config.yaml
num_hidden_layers: 12
n_experts: 128
experts_per_token: 6
d_shared_expert: 0
routed_scale: 1.0
balance_loss: 0.0101
balance_bias: false
vocab_size: 8192
norm: "rmsnorm"
norm_eps: 1e-05
learning_rate: 0.00334
beta1: 0.9
max_grad_norm: 1.0
batch_tokens: [32768, 65536, 98304]
max_steps: 4945
Below are experts of layer 7 (counted from 0) of a mixture-of-experts language model. Rows are named router (the router's row for the expert), up (a neuron's input weights, with its number) and show model dimensions 0-127. Each number is 128 + 24 x the weight over its row's rms, rounded and kept within 0 to 255. Numbers have three digits each.
After each expert's rows: "comes after" lists some tokens at least twice as common just before its tokens as in all text; "mostly gets" lists some tokens that are sent to it at least half of the time. This comes from a sample of Wikipedia text that the model never trained on. Tokens count by the router's weight.

# expert 114
router:170143138129157118126131130135140145111131156094160138112134156138139130122123134131105150166135130143113105123178128188143124092094101142118085151090123147151135175108118137137147122129121157136121081088150131129120124109077105100121128122101100111131147129116103135123129131124103144137146135088119179144157099102111165182099123103177153063122132129119117136094145154150149154160061
up0:167081163140094134085120142107112148130155103065138137144116161128111089141124123130110153168106132147103120137169140104123115153115107137161115130136110080130115125136108150131127161090129133158111167098086139129134121120110140143125083147117135156131126124074154102108116122132111115101112145175123163157065113123157106142142083118157124139092126155096117100097153113125119130116065
up1:115120154162091116153115129143145141099133147092162068173159133088141141101111107095116104130140114107076115087130117129155117127148129110178100153116131160115119139130102122168107089098158113160151121123119132096157116143111127088137134112114152096140151145146070143108128133098128121111144162127158074185095128144149120126121104115104149172106101138139104085146109105116138131128149
up2:095125148189154106127070141141145133128148166086129117134169130112120112129120117133134111124119159124100127156132135129111121128144078148098143128129140131145126124115121111140118156120126150144112146125117126191152152158139171139148076185202140097145132143115140138098067150147142152102118133126131090113126128128109127069153139110179126093118117163150103121113157133139155135170134
up3:130125166143175103110079136139114118142130150097140120100151111147167096127104118140126146125124128109146135150155122090093156109110072155113154173107164132126128142122071138132137113106123146158114075094144112104131119144116114123137131117116140156157124155119117174108177154092116143166086189115133137138102126112095181149106153115116128106146112147144097091143090124113119125101163
up4:130130148161130115123071132131111135098089117122172124108140103109137168112095126163102109152123120149124136108149090135143135169165107110105126096120105141126180099161107146104112140123123116142118107145136148146133118172112136072150127112130133127131133122177144159128137119095112133138091138119077117115157132103101103142173137126165061106117168163127111191125139094112102130090113
up5:190146145137072114192145112102141141131153084099084148153109160149108111165142096128146114161122141108149089131150138117099122128132120144130081129094124156081185127124141135134119137151176106127069103112129141108137120127121114141155126120121138118138158136117108146093101160130142171086130167120108165121122156142106116153154116099088146095158135111137101109136149129120115133124102
up6:112139142124175139176139124152157087102127116144121127120128158130122143083152108145155122130110125127103077121134121123095169130141099108101111150112090156120135126132172092114096175140117112084118094169147135157195099106142112149143133124148151120098098130171121144119092158123108139110092119149121153086189112133122098088136131124139099082105125137090116166124120125139102113132125
up7:098103085152141146151112144144124145119053164121106155134154094129148148130137119115154097133119120124119101122136103115144125130117172128139141148133101179113100091157152158115149142143123124110123098129155135117150114118135194123157156135148086118094076152139097111075124148102143126142150132117152138112141087142140138149122143114113120091126121108121122182146097112119110209141101
up8:174120187144114106137130151169140110119147158148172126082127122147151115126109139157148126139146127104127091161139150137116164124111110119140115120088151115098102090145087137096127119099132172152128101134134126135119109145126104090109109131135121156119124142149156120141132112125133133208120123110120111132103104147153146143082165113127154083161139166102120127121105127091181150144061
up9:148109151146127118166103165171098098107125129133168147098068113099150145156118147157119108117155118105129152104137145105131124115062126135132134140112143174106125139075151135135122111136121158111109102154130115123117111125154123118141131117139111139135148126183095132123146145123152114176135116093144145105116126156110158176157134104146128078100133114078079148087150126138134082119080
up10:118123109129137127131095142154156085131123153117154173165113130112082181126173109114081107115107116113138104177135128144097157156098152086102145130130130125129139144151158173140137141115084136140133122130142127127130081180115158110172153112127122199133089131133117145129108153110140099141164124120137142139162158129101144145186102117110139114118154122134075118148135142129116109098100
up11:125113138096122144119121124126126116121090132100153087117147129083105117129086155124162135093120122116157119100121148157062129100117140135166114081118128122148164127100129129121070123144138134182151163142109133162125139152088126135118106118158111135110097148088123120155137163204117155162115119110096143144126141175116135096115117124139146170134110146132186089123106139115124165106121
up12:152102143131081136102123110151109136067121167124127121123087101142115161101140166116144128138122105107112142135159121138159142126129163123171114142105162141140133087160105137117137115137098109153137146169157132087125105127105128143138118119096120133136132141123112131130101130125148126161131109077151116187125139113132148108112069109051139098094139142091167122140124095131142198096120
up13:157125154141105076147120152163098131117147138141153152103116116136125099143106189161153101144114183131099131120176150113126143137126144141113095146111097163138112080114079105116131122100138155132129092135108124073094102155114103132136073151124140144103175145150141101104146141157133098159118114118118107091122097139101130092132145124115108117159115122124092147113134150115131172078123
up14:171113178115124117139113164130102083128143121093151138165118138146126131150097103103102157123164141140123139154169118109108142138088130129135065088104152142099094174124108141155164168138083143118180130085112130143121121142087142117133099124146121139143143136128100151162100091095180160124107157154124148115139100134131155138129095101117135112136130130122109115100173133137152159123093
up15:149114101160123105102142136173122154160135161134104127079120105141106094172104138112140145119135118116121128144166114122124125100118138159120167142134153111136102140103126116165116105118136103123112101081085157085137078087093125073150106145100103095122159134120119101115120127145134112132089133111145166087128177147116171122146111111129137136132085090126113132148149105165102180137097
comes after: " the", " of", " a", " in", " and", "-"
mostly gets: " New", " American", " new", " former", " national", " British"

# expert 74
router:146114070142132101104106107119161112128128105168177170081154152128123161095086134134120109136112147140113072141162103118138130083095134108152086107118105082124149130128108173123127128127136158115132115129149134116131111127104134112093143143102122120065133190103101107119096132154142149158109135115118170133163127077133148125131086109146155106131126086118132146123128123141130165148107
up0:147117123142158129119115082120137112121115078160156111119171167113094140128112119143140128137130137129149095143144127149131115093128156132141124118131123102142154134098131091151130118147172128115111151186120143139097118104164156117092104097133126127217141109154104154146082129124204141126113094134140138135144165105149126142106115111155085128143084086123110126126114150160096160151131
up1:129141156122063131136133113136147162092137098152116141123121120102075132147115140135152125125103124151095113071081100127116141113089090120093127140108107099101145122103143141129110166133127120138142139159092125114124113139159138123113120122137084139098144121136140129114162147191152166139111120155121188123138121082106145118132126132128121157134123126093130138116178131103123216084137
up2:150171084116108155133126105120157122120145130146139113097165141098162128128117114169144123115102103145144100116125111128141124091163097117114106085098114110094120155143149090129104142179091114171089137100133155136090145151150165127119137113120166131143144175119127158102139169177098102120083131114111143148124117127164137131129151124121097087160123128137141114166154157089152080124098
up3:121117099120172157147162155132149165132143114124143133126105148123161148123112153171165143122140118127144130105164145128117133124117139087135154092134090106097113173153121145119110134101134135148139143144170129136104118120148171115114110126109135129143142173129092109137122145184175100086097188117092181160159135134075149177137145107154141102128123115108156106107122144093099109150153
up4:137115126123126144124140079145109138140161120137129118089114103120097128170088126105150118111150121130165117152144118086102132135139124133141116114103139123126069166094111119145140132103143149146172143161149122106112166130100153157100118158138151149189123170149100122109085183125112138138107109119143170156087164085154118130124103110119111124149129115123143153107109096078133104069099
up5:104148123096130105105146103135133145140112101122129140121164179140118139159154135101113097095091089129138110109114137102127094134110075089134106116124127179129097122106121141116157131126126154188154142119097137123127109126150164124120157098112135114172093207154146098156139125148129155136135138090137152116134166103090127133125118128123166101154081131108125157157100097161121107148088
up6:141144114114134124133115107114174154161128097149129116114078139110107095121139148156135175122102113133106176099121135121153128134118130104119132165154124117125118154125113099124171140177116100106074123165132152172141117134069117138102132141116164164075136136152143131139147159135138151129123099102117198128150121173150138179129148127110116084133142130113141116107135151135176105173117
up7:107123113164136097137103080141139076102126137151139142083106143129132123102114125193154094144130158112100104123148106109118117105097100122107101115149147063152147135101134136138125093117130149120143159169124126113141093130100135115106171119130122120124117196118150123122153107127127185104162095113125165139156121191095143132133093127159148154135120162109166136148104140127109121121113
up8:117107118143100172128105127107151138146114137113135136132115149144070106126117133141127098118129130169134145128115136192135133149148101152124136091108109140130124126115138104146157179171108157120080161132095140152147140082090141091079097109090115153120092142154157123181112190131110109134129112138101136129145122157149110126134153127109130068160123147107089117109131104102154167111114
up9:119135129129150135161130144146151145146112131076149115171101165116161099123149141113130122138168133162099087106153174142124100142139125100095146099079110158120101149135108129118124125124110142136084108126170114086140125065111126129104129128104129106071100150157141118119103132123124156100100169100180111150095114186094127109112096116119136115115127098107139121168140110130123110168106
up10:148130139152102153164108103108157143073115102121180124128118096145134134116111098140130140109140128131103111133169090089102150157106127113126132126130138109177121128109093157132129136114087156115160153134103126137113142152099158132126113090095160189179131114096105128069094148166133147156138124099157147121156115138137136076128079106137148126142154134074134124160110120133144103109126
up11:163143114114090133114121103147155131139100110134126077105106175117106135105122142145137145129106125096104120084134109119143130123093112080120109097134136123129125142073138146119120107124145142123138121152121159140113106155095122113125135110108129121099113212093171080154086146131168122127117118135130116110159144142145131094157170113110086116132126114089127134162110069120058135116112
up12:130127119128127134119114132107157119145104110101100128125138150148076129136110159119113094102151139138138147126113092119138133117127147090176118132128116133129106167129115095125164121128106122110126118168154126136091136068107126170148107106058129148149107153121131147134099109165090062159109162101108133160129147082099149125107111099151152094098127115138107156084157131129127112079079
up13:119125100126125110118123128157138159109135136157131137088095123118105173111119115148092141107132106141120112129137121078156130111120110105139075118133105162117117136105133147119143103132115151133134162149167149125115086115094151118078114138091099113131106150168107104152116119150111110165098130118082178138139143133136137131088160110128139104175074141121079082116170122183145179120104
up14:144106129140101133106167096143134119139151127105081143096157169121119113112114130142128143131120114131161158164140136093116100126087063150108106120133140133143099136094133106126132157122099137153126071089127142159156097096092131152103101185145130161139162162109128111154106134112152128155167187101114149132125125121170126117149142103106110135096148135134151145102165116114068139136138
up15:190107112081150137134115155153112122146137122152142130128154130167099141138124134167128119138085094105113123127143114127047154117151132104127162162146081138117118133176160111106122116120137065126147107098110142115166105136126119163138120136127096105122157128088117092114075144133181118150132131121131127087125133077143115160123132130121131097129112122140103111093112172163139163129122
comes after: "\n", "-", "|", " In", " Date", "In"
mostly gets: "|---|", " Genre", " Genus", " Succeed", " Occupation", " Website"

# expert 98
router:144135150134124117168115134103091098112133143117166159064190168156168095123105162151079126164125117143124119133118135141130119106100079102101102146122147129133127153111131140135114121110107165106139101110123154144161080102108131154101103139146107097119169136109107124101101121143150166121119182150132146141120122137152129173107116087118118097103116141122120150093130139129088089156097
up0:133122139105106140126131117153177102111135123105148126086151173149152130127081142126141144160090119167097111104121104091113161136125078131159088149134115121166139144140148087168094127124103114119114107137096171107142133115108127162057118125134144166061121104111129133121088123095127171124113106145138124137139103130114114081091127118070138119142134126123143151098146115128104140152118
up1:090142072132134137103112132110098158150076109112133158144112155131102138107124089084139141137099137134135129145134160155139133165123130122105121135144111122150111107094115157116148163113141175122115142102148152123173133115095112088087151127143149113124104155152106173139149099181102155118137132141116154148092116140101145177147105138145152144098181123120120105107161108074102122173136
up2:190119171157089124115107142114103139146164131119156130123123124166150104121108161103102112141098166124134116110182111122115097144165121133149124112134127166132128114130113174167087134104106144120138109107102136153091125071108106109161106106141117158120159146137097110084134126136141157105154154147092146166093111135125120114152080134139124149071093157128122144138147145143095111102100
up3:165139144109128129120138126131100153133142140153147156169143086146168141131129127099082107161134184102169100102121116143139120090090092146114125144110102144166125131147091081139083123099080141120132102136101134148132093118157092139115112114147088127163110128105189159127098148109164146138129143156142097119166147132140114127143128137128135124147117136105135139114129199105139103136086
up4:136087133147125101137105151127111132118133161173126148141142172175158169128126124117092105141124122183092122125141112134130129128166117072138111109115118114125134166166103173161156171112090131127107112163189144144145142142125156099152129119111172096126161136138136105124121121115160153135086124139113122145089082119142148136160074103145104160094108156128103114152149118121135117119104
up5:155107130154113123157131151117116131126108183133130147098078113165123129131146160127109141181134137141132126156119128144117107115120112069086113169132123126092119092147068117097138159092105156139130125123108136144167130117115134168110092137146096124131113123095149168136137172172134124101126122113081124108151124154150118115123108103097105111115156104100156220134122113134126135132143
up6:135075113170171114129078120097127120101130123151098105116136115152153103148145126139148113163141158081119103147108125109116147114154089127123139118088110128066111128131101171123136121112103136134090145119130128104149109117125119122155083096113113112105140154105125173119089145125145151135088164126130122084081117153146147159118136127107133118164153093115100124147164155163186135109091
up7:155143153119147145093132122103115141126115117120142119096155128156132119103145165092114108129117129151154137141077113125126113103153124150142143129126124116138111142136145142124110137139077103147106165175095158137146116140108160140106105128113097138124149168173194188159095110140134140113143160129077092146085098132171122083110111109100119110161138138119186098123087164115118104124121
up8:121122120128080100138133104146121144140099158167143175097140188123107181146099136140132159153139128164113078151142112146113118113153094093141096111137108078146131150152122139154125135110120112099185114112107144143142152130115084170103134112126099095107127138083140119123146139130148101146094128115093118115147136111081103125124146109110098090086113088125127160117081145122124136162115
up9:149106110115142112131098090152120143128110113128168131180173122177153108113146139113108106113063128172149102111124133117095116115144081109141095128103120131120182153118126154114086112136123152111123139096070110128143133113139123130112097103140160128146112133114148108177141128135106097144129165145142098146090142121096142128085132104095096158167164143106181103142162129136115120126115
up10:126095089136186132063119134133098125135160136134125116092129147157150117161143128124078129144100134139097125104126134121132127141119116137139151101135137131133155113117125129109143082129115167163149139128071128144165089124119119156132118162102128140103096165138110123125115109126128090108108188175122159134126100118172148142171075135137110068100097113139094090103107147129099117137131
up11:166111167156150115119099130135111127085110139141128125079123139141088127130174113107121112148135122171084158127119079105151111104180128125127134106093121160100141130130121091131136064136156169105157138083125141115155129124127109124068147092128153133096140117125120176120057121117120132165141157142106112093126138123126145105117136116113170138117105124105150094098144114145119116108152
up12:111126148116139155121131149098122106110098118108133138072156186133109109154156145116168136152145133158124133145114088155093178136088098139103101140110119121139153163090179163161112118113091166162138114082113136134183124084126105133116096127120129134157133118124143138101124141104112174115142127194140130162138130120147122155128100126148133114153095129170122124125121163164155131149124
up13:129128123138102122165100142109098127153166113116144116108190140164158106153137122157060110189093126134121078116129117165088129105121097127084107163110155143129136133119183131123131125123100109171121119121111160138106106149161118111125140120167121107139162147109114143143112120116166165126110087137146155125126127130153124147125137127107086117127150159083090167118130169140146119165130
up14:126075146142105112151130127105119162094144137134131106137146156140133114139123146130186132152135125168044144126133129107151163143126088154152115068136143143131164114132123132129124097146130124134140093098119160126149122084125128143153113127139100158114140176100187097106118160151143138122090103153104150098106130123141113127128152122140138140184124129091108129077117160171152125118097
up15:151092132114116097139131132131145099156104089101127129096112174106125123103077131112100100145135097073111124155145141133102181156103127096087115133132129095113146117133152129133154113113183095116074158147149144142103120140134097140124078124154114110113098144117120131113104145137125176138079145117094097145098096134129140171120124097143139139141144174118118157143109144119096102098087
comes after: " the", " a", " to", " The", " his", " of"
mostly gets: " Species", " children", " women", " father", " MF", " Kingdom"

# expert 109
router:150112107115136080094091135097136098145117149142203129120149167146159178114137099133120118117118145135076113137131127114107137103107116115134083169123118085139109142097105137142104118103095139113154096133117147135147124119115087135090140186136127129100155170095104101109111124123172145142138113130091167112158133093167120147105105098113148120099137116110168132120129158147101155147112
up0:148160152141144114124142132095113101149126117135092120139129183147117149165182129147078102147076112108094136085113152126140153119152075144100140102127143114131130124112107091129110123095120191186124144143116117155152136123154110137162141147157122131115156156149140166107146132124167159132179140130119155134095103109169160140141098115134136131151127126158164152111115121106132108132177
up1:135123148126118136136082104121117147122124085146130160106074122126155143048105158137099078113136159094112133111132123143089120094138141097155109170114117127116135106125107132162111141081094151118164141133120119157156131110076076147091147131106147147115124146105140091122082118116119192132158120152155146121135119138171139097137131128130106146104115139138108096127121148141163143145100
up2:153120124108141129112146105106165120161087102145171175075121147157122149111147127176119135150113129157132110135132125149097118093121143125152125141105101097133110155141145146182099107089081132113146121071111129147099141103167093151062108113098100138140137114105132128106134142133160122111142114103099155142124114083172154154108130117105119116082120152142138134114147144156110156164145
up3:144112151118104154145141090144125157126113120126119127152125133144117156091130128108085082094110166108128119098149153172141115149141127153179126166112118128147125129115153093128072102136122128126165106168126151141097123133101155133107127137116070172101142141096177091147075141129110178117145134165129171158128103092137133117090104135136138136101113163107119139137157169101108120106115
up4:136166142148105155136133131112113158130129097101121132137112106140131067133130115133143112145120123144134113143131137136086180140153112116126167129081084147116156127150116134143184139142127118154121109148132139116063087109168162162139109128110129097118158098180140119166146121137157110142123118137129142140139147157094094110122175108124106144115141123166118170104066093102157104137079
up5:117126096135141150133135116159128114150101130155181102103112130105132117106144120146157123107139121132154094118139098099149143091117144106150109156109132087174114100102155107149135130128104162131135157155169143105131115120169128119066157058137096132090110137160127133151117111168132164137127136137102156144135125104136137136134067129137104090128135098121128148168095187126135129084086
up6:147117092117096115092097131159102131106088112138136175146133115134111155098131109106099101121130136103128125104148098127132167140088121097132128134118181112111113148125149099116149144135113135134076132101099123104169144157062069153154170140104129112095098136122135125166106099114123124144132159097097148115150138096125127125147099122149135130120104077077163112157110147148085138104135
up7:118117105168133105143144144134134091094116195140127122132141119135147145111149146091110169149115141137133149119147099164153151109081142124091113174109102138099131123138115164129084136151085129122182132123084148103113122145121129097141163113170156152102143159120150119116107118129149218115156119109108137105163128139106131143094165116164130125108105167134124134142137129138086151131138
up8:134126153146109121122099116106077102089086127139106132121192122142086106110157118159137110114104131119121129082114127149157140158118067106098152104110134102078177140101133139140128099071126142112123080145122120165139106142112126101145117177116117109106157144139102158109158136127129131090141120112100111153122078111113125083103110111078113105144143128103113138130110117131117143148156
up9:146101098125107139107155098117093114133134136138111122145129122128094152165074130129112149146105134117123163097099112131121156135113156124122101091105127134126136138151114096107109128169080119142111154166119124123088142121091151119114132160154082110113124153108151151099106149122186132127121150163052167144095128134153111180108158136141157082111123146124141175115136161126163101112105
up10:114098120139083166121097142184158143103153100086134141060145133098125106115130147133136118146149120141159131061130126097131113085106137143119116169123139089145110147117132055114127141098068144123110100117105130116100115147098130145090099110114152102094145115113090142111149148142134129098138166136139154132116106134145101126165138101133117130104141109111142125103110096117089154116140
up11:151136153102120148130116139131148155083110116101183137074127131170149145105156156143132088106157159137154132126099123105086113158091141153116150087123111109109111144131113075133100141101144152141117122120156139128100129151132083152144102090112159089137131160137136138148122140148156124109154164120191144103094139111173114120137103130108104146152092114110106142082124120101134100146087
up12:115147105093152140164104145124120117121124169160138110122137106125134186136129112122117154149142123168131152127123179138097110117071096142125108126138135128146119156102121110132114084145128103130135085125152151145145124134155105144163138146132119147117180155088147120087081140164148106138122129143077112115129171169146125108091109113125120140174142124092163131145078174116098127076113
up13:109097168135146130140120115142117141113123090192129179127138177111091135120119137134150102130142156102123132105138120084129152125143140134147115105111125103143125122142110134118103133129110151108128082128081115134128148163110142167084159147113135159110107187119153113124102121114130172121133140124117164114167106188101124143104153112116133095122089146050147120134163137106086166117114
up14:117153135089165132168120136141107078104137098121170124146120160118125102140139084138155164118124092082107151130172101102138142142100123100145129108103136113126127162142130084135153128118161142146114070189116137159140104092135094096109116137165129140102084160144104142149123111105169122114124115147146131139120149081159133172133132116130121126108121130109155117109098127185086119108113
up15:143132119158152092146143143122140098111128098095127135116131104122094155149113188172133160166152115146137169113118111112119144076155161139108133129122128125144111134130155183134125121124121098121157136126123134133161161148077186137138106175129148160124140128124156149076112123128147137111130159156171110137120131096114157174090151127149130129116061128125160090158105133160098148134132
comes after: "\n", "==", ".", "===", " ==", " \""
mostly gets: "The", "See", "|---|", "=", "|---|---|", "|---|---|---|"

# expert 85
router:144122102155143124124122093151168147120142141128146123103137167144125154136132134112110132159103122153128093135151116137155119131104130139141112149109119158150101121139149115149117143133129176147117082117160146143137100085091118107141132117101105096115139132096110150098077138114132150138122149106117174123174118093150176185108132106159150069131147110108123134122138143141149191169052
up0:106126100143140145146165121155139102126118177157175129123162115100124154113123153122069134116095145124112088156127128154128105153124134131119145097098045166137130083149077138125125133104155137122137074108121134162143128106123150136107161130173111146105103118146143119082106130140118118114099147177133123099173097135167115109116133127137085126147129156170122144128126156139117161129149
up1:122096113138132086116118138123080114149124147133149131113164121133116129156077202110124146115146150170120127122174133132146122082159142135133092155131112134130138132130128134132133127105132183121115150092120150141134106117113122085147085108120085113159149118119134120110140119129116098128130146063109093065103110111179149086120132120153174113138113114139086099147144131154094119087116
up2:124106110128115142156109116117149122170121101126142132106110124091148167101142114159093146154113151138137064085101126112142128140142168131114063061145132124125125090158107149097150112138119130063163073110154131148135090098139143142123137130137071125096140178155173094112133106132146148146107158146118130116126148124105146140099108108133129135142108143147119117128126095140152132094124
up3:131108136102153122142076172143120157100132132146148131160157166124110183090128120087140155101150133133092134118150138108095109102135072137166135156109127108115131165108163148129060089118103118145128134111138116139118098159129091117069143164123089118155113117123118122128131100128149141101152123155147140165123116091169130115125122102133150087135162134092154155146128134114105153098152
up4:130120116102133135127067125159125150117129131158156130096130127135127196088119108150154137106120138172126113128182116088142149110095141116133095155135140128131132115128115150131102167126152153120141135129163128108169127145103193074101146190141088128141131165142108126168092099139133137126135145193124148124124121093152123130101155113103154110133123118107121121153145156156127179142125
up5:136085175111163142134146094152168132157143092121161097120133151168121139109126142127120146167141155129131157111109129128104133124153101131103103088141152144101088113107177125108145120151118155130155121099144111134122129090115115106118125141112125108093133148104153160142126102107114107138132102166111111075132115186147153161100107106159127064115140140103122103155141180126177111168140
up6:138151120145108125149121125120150090103149116130124128150133121144167167066109130109136132149103117119139147142141126135135141106146103109114079175108101158153118176126135148133065094079130115137128101144145137157159142135132142086123134139158117132097163129146135162141193075118118138130123126134157184116111157104129121133161074144076150108101155133089102110129122141104130107153149
up7:127116154151110120127103110144119123077128134142111149158121115151141136127172115116089133172104153162111150182156142136128117149138120124071144145119076094130144147130116104137109171113113110190097117111093112147103155122109083146116089135093134083142112111132160137094109133147122144127095128101132111164116116104090132138097164109141145137097159166125116137146148094164157128181135
up8:107135144173154100104063137131097116108129163141129131107160156153151135086092091100111127152157133170147096134181082117135145131132143116144104154124121158155121101106160175144146129082135129168118122165129117129143130152136168112164119122114151100132128171109115142137112094137163094097165162180140099102125118128148092125132130118117116125158131115147103111121127168120082139123136
up9:157120173161124114151101093151164138103095120122132174129111138151102140117067116113107168146143119137134082129165089111066137104150131125152120146141121134150161133114168118150133127141109128091130114169115132146113144165182132130137121128126108108088126121148169131095132160103143088114152116096106112107179156085125099125110104124114123082153136131123126166151140115121145164126090
up10:118114177115161127159079101112164103100146157100102093133173114087128127154138120151125133141047148095102118143122114110116113162144140122096105146109095158133128075142149144151147101109140136136144112131123133114119163109119175111119128145134161140123090107134136098126142108132105072148146136164147105124135150143112146115121142099158157081142134129127065093107142110156139159138125
up11:127114142135092085161121114135157150098158116117168135112177176101078123116137135103127160121144150096115079157099105121112182113160152119087080116136136123103122115133154106109125134114141173107124106148128133159148097166117096077118101119114109121109141135125165130152109129126132120134086115162141115101140123140138174143098104130139144135146150160133133133128107164186112129167085
up12:143158102119106139135121133149123115147131111091167124127097100120073135156053118129125077142130113117101124123130106136110139137117111107109079129131119128113110147128205126134138120142144179095140066119117148144112110084129153110116145145161112101102147124115157160106092132114137175147126174165131119126132113088134155144083136127163168131106119143103123115154147147097130136158152
up13:123106091143146131141118102129153117069155097097199162127153103149154110068127133095136102129141126126156137148149145122105101132120133140141142157123082098116171182107171144124102140099118106175102157128104139111143128127115136120108089099132166112135128173106117135147087143171101145102082139153161102134141128107145166132082113117131103135118142135136118127139151109149141138153132
up14:129153150147135137133104152141153120124128172138115113115114121142110157138102154112128175180108131099133135151101124163116142136101159104126155143129120109112120099127131129117103088082142133100133117091108167097132125136157101121141140112183104117127136109172174157055121130121116153121079132139159084135148109098155161102112135121150144123143140110150149157122037149144114140130109
up15:147163142152122143138125099147111161159123114149124085095118124127119147103095106151100091122108160133146108148135126147141165138083132107079142133135103119127130125126082115137111132130124133155132100126161186133159117125117136156129149145095136166167123120141143096166114113142114127121149126147081165121163063082102137095183086119108151107147097138099139115098105106157165171134130
comes after: " the", " a", "'", "-", " an", " is"
mostly gets: " American", " new", " former", " national", " British", " National"

# expert 65
router:120134139163131092159120126128107123133092123139159148077180150154148121143116115145113128159133117117145101091146082132105146144089109088123070125087166101138147149133135140161148103116087158132136101141104180170163100111098132110135108118112110140124184182098109097151136117127178157146127144104106130134124161127124165117096091097122137131098128114107122130093129134116106132124111
up0:102142167157082101161099128119131142139163136091143154116078124142131135148135098165121160125156143113146131111171106093142103136135120132161111148129120136125130111132120111122135149120125127107172145106084149120099101156155112090119099124161106095158113117167094120136115127185147137142130138096142074112118146082074183125090155121170131155166125146105113100114132122147121145121091
up1:109178109127144127119129123108103130128061124139102156128176136125156184101115116140107115156086112145127104120155125132099137166151110131180111132124139090113165162102169173106074111141128125127076095116101140152153119146147143103124139128104126153160137104130113158134089111127121113145126114126100139136117116143137134126128128139140189121075145125112123097169153120107089164089121
up2:129101145107150101131127129136150145072101127117172166146138121176134146122111144127132099139144113137100105111161100099104111118111134083166093171118128132124097083120155148127098114124114129177144143144062128116133106139135108103130136121084139138162111125106117140131146104127164085139128104098139143128157117127121153114157097148073139103100157144080144146147120138108075110161081
up3:128160158175169097128124071119126168145147120090164113084161113153170147073122126148128128157092129126112108119126174088112125111147144105145082125150154133150143133128118153169131109117095134122144139148108133154140139171099108128137129134096148190110141176129155161136140113103138118144173143101125168154150112130131151103128082141144118136167101148137123098147136118123100114140131
up4:136118120124161137134148111115128170131105110146138103096138100149177140123125102107152171160120133128144110090169139117135130133066127158107097137106137116095109091144136190118111079095133126116133062122168107117158111122127109120115099137163132132110159152099159125143106108108141128148159139119100075119144144072128081114124096128150120118163097122140124132132093111157144096092141
up5:147078132132152100146101110088153162121189174115133147099138112146146104168124092136081088153133136090138166129167106136101146141090104181111118116114123133150136092109090095101156128099115149143126132146150132150110103091105128131106110135082116151120131161114129102130135111186113127177123103117158121137103129105092136133127141111105120127131118103169127095110119163126160143116116
up6:200102121160126129118155107172121124132120124153142129108143122174078154093120121131146105144140140148134170066174101115135126101072110120119097149129128100118080138110126118102129107128134127119117138124132139108166165098158102126148143135155086157129164127102107106106111130148133177129173095146153138154128117114103173110134125147164144121149143121164165105130088127107127150155141
up7:148149112118155158118102166153104093116137123158119099097157118100132157142141099116132112130107134111142079116157125133132154079091077096114133126136137106129170131129110107147136148119128163109121111119123191153150080106158144135100124188128116108145137170111133174079118124128127161102135112176080117131159152103139140155122168136120149129143082148099178130115129128116109134140124
up8:127090140157147106130091162142150157109069134097148153155156181186079110152082131121126166135140140116131103115145112101133101131139120084101118151124132167121137090102135166107152167118111177127124149149123172118165139164080087157158134130128130161123129149104138124140136133122142145139127126142147116112147133155125187111111171130146152147119149117107137115141118131112124131088096
up9:118136157159151118135088143131105133125100138117144125141167162129123108127113106154110101117157105123112117124129147112114102135103099119111094174128160084131163119097162155159133150130112165147129079124143168121166136156084177163136098122116120151095164132124098132164143146130134141082089147129129160151110139152177155117091145105166150162081130151099144127111153096145150095115115
up10:139131145106129124123141079115161145132109142098147153119111127110110110095110083107121127119131118109101148141111118118118119161122130126172088135110123082117101119125129149155073153113159138136159114150059155135128154104110121118103104114117147140112112209137110144110124096126119082128158098133129209131129147142142175102125126155113149125143141111106125144121172190098134128150120
up11:173136134140143136111133146184163136138072140150117107159156114122146163140125123110104120122105130127094090142165127163135157111136111146110098122171141159125169181129098118117153152175134140089115086122080155120162143156125144103122157131117130146109119162056063147123135154112136144100147140155138112107125132141141141156118167146101092129146131140105137151154134126145118158112139
up12:115081152138103139152140180148092177145121149141156135115107137128155111095157117137122098103135130167113159064102114083127127123113141122141151119110124115113124133157165148087150170126094146152109123147149100134117094076163148099105114112127123090122153127152145112152093099118133166153107111113136160164143120128169174134136107122117164109098104109160139119135143188145117116132122
up13:153123124120108128131111093105127095138120136104134148112144117102173092104113088094134123144118131115130108139099120135102128139127119124150107160116110095117126160165108120118119161127134128145099101149086139132118151135079093101120150096083091113173128115126137175138140089116134130149149123113098090145100109127142110154077114138112164165106091101095145095076139159099070115185138
up14:180132129163110108126117137126113109101112116154138140072133156125132123140121137129117124125135139122146131120129122126142167120110105068133145135140108130113129160126112108121119100120148171125162108133149111141091113114107090056127107131081144122151093163139119141073090125159088133106158163155119111134117139164078147094106114142148141146092082115161160129126189156113113172130149
up15:149131138138082120131151098154101101124134117109159102122151107120127144150149098170139113133137121153096129072121110124144115122082119107160104103100142143077096150124164136117142076157141133162126095142100142126158079110127146082132102129112092125134156124119190112120132180117117114145141145118108173140107129142125118107102098126139174143121145157187110138125146176166131108135109
comes after: " the", " a", " his", " The", " this", "=="
mostly gets: " work", " life", " years", " time", " year", " role"